config.yaml
n_layer: 8
d_model: 128
n_experts: 64
experts_per_token: 1
d_expert: 80
d_shared_expert: 64
activation: "swiglu"
moe_layers: [1, 2, 3, 4, 5, 6, 7]
router_score: "sigmoid"
normalize_top_k: false
routed_scale: 2.0
balance_loss: 0.0107
balance_bias: false
init_std_router: 0.028
lr_router: 0.00141
vocab_size: 7589
norm: "rmsnorm"
norm_eps: 1e-05
tie_embeddings: false
optimizer: "soap_variant"
lr: 0.00546
beta1: 0.95
beta2: 0.95
grad_clip: 1.0
batch_tokens: 65536
seq_len: 256
train_tokens: 544600000
steps: 8310
dataset: "wikipedia_en"
Below are experts of layer 5 (counted from 0) of a mixture-of-experts language model. Rows are named gate (a neuron's input weights, with its number), up (a neuron's input weights, with its number), down (a neuron's output weights, with its number) and show model dimensions 0-127. Each number is 500 + 50 x the weight over its row's rms, rounded and kept within 0 to 999. Numbers have three digits each.
Before each expert's rows: "mostly gets" lists some tokens that are sent to it at least half of the time; "comes before" lists some tokens at least twice as common just after its tokens as in all text. This comes from a sample of Wikipedia text that the model never trained on. Tokens count by the router's weight.

# expert 45
mostly gets: "00", "04", "03", "05", "06", "08"
comes before: " | ", " |", "% | ", "%", ") | ", "% |"
gate2:455556485583460490450567455473468614461477489474529502551461504527510544449539551512535504458513501414498520516440522519494502467543610495399494504637478484544487455549487492512425429465403512562491489535461506574512483469442429540511444542523571469565474468474510562473521526574567385504508424514564473495552549452520568457447468542502420555461399434503507499377550486518463524533665
up2:515463496492516469403455442464440513550535411566515559485434392423448464500433498536493497419440505490495517547612536531485506519450556454606520466501521498519544582549541448346578560443555424442550587466529428508602470469503448476463461435458468427510545447539514486464524473483518552533436491533393585462471449601487446545503536481498489550482460527479427521524553563469540489542491
down2:410495522538543500385469579560571442486502558573554467541532463446486427525507504512505494562531509585516480508577407537527559489502548454481362515641527462492509463474504464517488567539535477553514459549521476541490553503505505476447497429474477514484584427367440466431535487513490528537553548490458541453587477488454451501511611437539413484522488521503378440454562449480575406482496

# expert 19
mostly gets: " states", " forces", "ians", "z", "ators", " members"
comes before: ".", " and", " were", " are", ",", " to"
gate1:513520472520432529590549447431495372531519529506453506482440534505440527515467633393579538596525552587456541522541531426417459603458469518487557516483591556519574531466539574505465424577512543547517450510545447466550584509509502507472524465524502554534545534465475419514463503450526492502553461502498423521530524494431531448585418564571554500496486401479470492494554461603485469539577
up1:498519585514530431484395542543567485474406515451479471474573465469484468508544499444463648513507552468506604493467491454465435521519530486441454419531529596472501564545500544556581512461455510537525504576537508538522488476523450542488466458453518487459456457428486494391461460418564613485589498564541396453477477550477503423478457455484531531460514566369442543470602488510532471516583
down1:572523497503450546540544438495495467528501525521400496460552519546514541636485461527616490513505507523486498510564469519505562446479504577628531490472432595532566542471547491513487553458523436498508397439466513491455569581471474516562470428526405527612569512567442435401465466440478454567456494491493515479638597541536463519441471535519515451501439466503559573547511509440547505567515

# expert 52
mostly gets: " caus", " port", " support", " effect", "lect", " project"
comes before: "ions", "ion", "ive", "ing", "ed", "or"
gate0:430556447475541527513453499397429563440499546483514506529435511540492497594657496463588476465511475446558471519462512526524528637426579541487499454513482504511509521457522544430406517520522448542439516482569461441469489544399517568416456398506491511474483569458348510472482487483464538461483490523437567533472562524453513451523424630458564475539512480433534498533464507513476437504452
up0:515483446483505472484526555370450475509418516558538447442421631511517587525495525503495574455506589506556475538523517520533471552443446486502448492480444594549503480528584498535544521483545498491470484563552490480573544559481570533569527594580529483456579423450409486502542517550523637531454461502473613455566500526519547527547485551444514463525463536561485423559478498554520520617415
down0:490468477426609479542537488483465463476379548503514469527447569511441515466502455485535443566496472472396480512500434480455439540507521533540463409474508572497547478489535549482491462480465495457620514406502502491482514476520500486468463597482486596571533531482653443395446410590460454546498461549463527557514494426492533593453500451584569543520507521431579552393513500526494453419521

# expert 46
mostly gets: " March ", " May ", " October ", " August ", " November ", " April "
comes before: "2", "1", "20", "26", "18", "12"
gate1:523519475455513538485538488478485492632439421617477449488497484510499456510553534528411595535533483472477468454431521526615538420468531530537463540589480451530466399599471515499517475512535516475527397430520468537471444474562435415655490542501531522353610493449482498493482491420527491417510485519476512539500562521456507459515439611490489532504497420460489442479479545482520555518541
up1:614458491596465490483525479414502556453540470562494534486436556477469449532515425507520396515503582493542495543567516506558514539544545523455463547371448531480434543584474549490538457556531468443396532432417493505520491559542528531444440536411507555588421518536504487519499509527506537595509556528475541426498481548588411516517446417541472396525574553546515508454401517536444529551540
down1:495536518452547535458521507471536496440604415487397563565488533506606499510489625507527509413495550535423502453519537475506484526503486454523484483399503366492563551531493504532403502477571542560487502413414507546606537469461541470384498553535463480549528456472468533541466529580550424514553507591523536588482533515473540505501524572420506566457535503456448461545456411609509495512504

# expert 23
mostly gets: " law", " education", " Law", " health", "hemat", " research"
comes before: " of", " and", " of the", ".", ",", " in"
gate0:567396533536438567435599508595541508471562478537483529484468532572602496462486431559577456534516490576589470435534540523446446559469574593533484505501554428494547506492575482506451593472506495480428504479536502500505598438548504483557488474528458456493508503508512552561414490574536394540570507598467576549564489473469415491478406442457493501425458443453424518475461419505476530463515
up0:419498542530512458548479560505528415524480517604521468477491454499559465474467460556416435496437555508417426506480468443507456498572556521531519464476515554558503577474509550516497551444437492497420500453543521509494585516501588501487578511480410555533414448540438444595494422519475410390489600574525493591473487523478417483567420508473460570444486459459486442578407518479456576432459
down0:460458458452435415439536545499546515501525501522589564446496487530522563529521476498484432499361415480465431572541423478537439469506578478577481512492414480418474508471527463401511473528468508458494413543376505493538460491678520498492520456520521515568608408571544473538385463560542479412513496540584503463513436493474495488551497443559463463452480481468467466490519538463529513538482

# expert 28
mostly gets: "es.", "ing.", "\".", "ation.", " season.", "ed."
comes before: "\n\n", " The", " He", " In", " In ", " This"
gate1:560376467496534557382535497543494541525465591523522504548479453551509468506408514540478555514448571416509432431460580524552474466425482509512532510546432510522519512453531454502484402525579471511396591469488468535568549406521499516510481546573426483445492537545516455419509493552477400394478555413475559547480593526494475495442453516469516568468485435490506607470440591538516505552470
up1:538441582514487432478560422572584485433449441475533521453523545457565563487494602446561464470434554497470532496504417435464557496603549532464482549460590580514544473585498538523426587542501465509437470521506558445512536655589542497452397514434489469472547506460521580554512490509519634559495471507502518475568505452484498609494442420455501473544496548547475497500551521494505513500479
down1:465517508488413437502559407423472460486463459424543570520587485488517489520488538511536484477489499545536507472563423555488513514577468522485483451491531503451420463488471509403481480589538484554473420544509564513514405624558483447500409497447469469554612469498480542456545470517483619564546449505536505484573382404483553473508503473474415508456439527479485446404469465366533414496499

# expert 20
mostly gets: ";", "s:", " =", "s;", "ation:", "er:"
comes before: "\n", "\n\n", " x", " Q", " —; —;", " English"
gate1:479505469499475457445493537437517471417579556590503489447556470508522423553514505500580474385432538499473460475604472501471542522515560496361573499517545457444482440473464489511505578491582457541485574456519422517450563484491484526534583613524562508453462527471483483642475543565455483455533464518430512551464505385517426461547493464524542523466505536570434376464519441571516481450489
up1:496472517557471558470493498446465612465425508499625438520467476519468538487551543498497566499548476491476497530455506452468536512509468459533501455515493554464521609427457533428540526574499490449502467568444596521495583532530355471432495567477538524467601502455525652512574542523478434485582561460492477479482473472594537580359574552463470427467574522484489501531438552465506497505536
down1:464434526449491530590572503433530474495563555478626390541546482545444538520517514485521535482377455475558585464528472497526494473496461520440419524459500466461492502567463487497424537518579571598486452429445575564507513385483510515479492553353477484435547518456511458520499456465545436538531549525502463435506468551516553549450497518441566519463358533471522424576496551538525428503488

# expert 43
mostly gets: "| Total", "|  | Labour", " medal –", "| Date", "| Year", "|  | Independent"
comes before: " |", " | ", ": ", ":", " | \"", "–"
gate0:490488509556421525589527505544573486493510431553502538494452582537658478466443441523428516452521433507537471413502514548421578492405557522614453496471474551555510548456575403553490531589495512529445508543406553510517484487547455564464445476488432493546487527462628513494504445507578506521521528454599584516480518493519474450479503565494539422474454480501489544415532499507403499564425
up0:409467484615537545566541535389538471499459411508568434495505582466484497461476531476426486540549522573529561535535451477526389472461548505464593473524482464474532560554473536557472498462482473535476504500468503541517519467519500521533441413381516447500573547487517534443518480519527563643574595508522525470485498421491506578534400510522556459487588493432586410519538478548499400454441
down0:388552433660496541448465483462537579442452479487540538474425478438506504517540559554411507537591567527444535437504407563550422504545482503523545452536494445465559508442567488528432515532518472525532475481502535557532469436493536460524479488496425565468515616441449487454488525441526541532476370562516462532543440426583521536509521422595497473519450524426515424534490420541508457484448

# expert 56
mostly gets: ") |", "),", ")", ") and", ");", "\" |"
comes before: "\n", "\n\n", " —", " which", " – ", " *"
gate0:542503502517477617562528458562484438513497581552587524547435457619516485489518488545417478532473498599459492532486541558516527426489442525433594471480426458504603499473407505579439500481542493507407518534520520569480461529465499474525540487499585451394562435543490476474459433470536526514475499560516511355603423556465446454477551467507458467476458456589511530473464592437520493461450
up0:513460497557470480493492468493413563561440470446607546508490455514495496481482474554511495518339546465441525576493553445450464495488496497481477511487474503551549465466482367477538469447507529557466498512555508381479454540441549487484584408497465529436491520433528490547550448597465522530461480528561547527461561486653556485522474540637561530546447563502560431425471476531537509610517
down0:431494524475527520570513509418474549566553529573445517483485551404494448513542521467534494547549533581399419581557506347488554465411541538526411456554532530527550410482559518581492522482498544496540540475543538456539548484487545423451513489550511561448506501498496543491491478485498448431503552495456477565472472412449534491426502539441539527420527496452613557499523625486509534643460

# expert 18
mostly gets: "–", "/", " – ", " to ", "', ", " place | "
comes before: "1", "2", "0", "3", "6", "4"
gate2:484531483550461457607570491544490560471483479461578442594463503538498431573491504474451509504480434502447428442542500466487504555486460475417474567445501550443489510559543449473456390436495470476550617526434477473503493531581532480449449513392470500446500480503588434482587503619427544511501536565529489523531578574547425510465492479549450623459452545494550467584405470564477554467505
up2:541508486437493474521591558511496604492459494485519502450458563439457570388517514548468419403510587535473495512557559533535532497488564435526498544470448472529432557523497475507419483532478426492451546513494534468410476506547479600502399516395521549568491525516473515513478426502562545545481447537510508456456569468489516545637450421418415429396518495535447424463435497541511500405559
down2:484396494518541520494568495582509545494519492477428525524527563489502480554505583541547489570473547555569443500502597533543449466541478388475595478596517471480529551449384448487581514555489499551530443497527435464551544511477478478360512521572473444551434552450510510537625517600475465450519461481491433456512490509493540504564571416416450455457518470494461475409552539434529492483597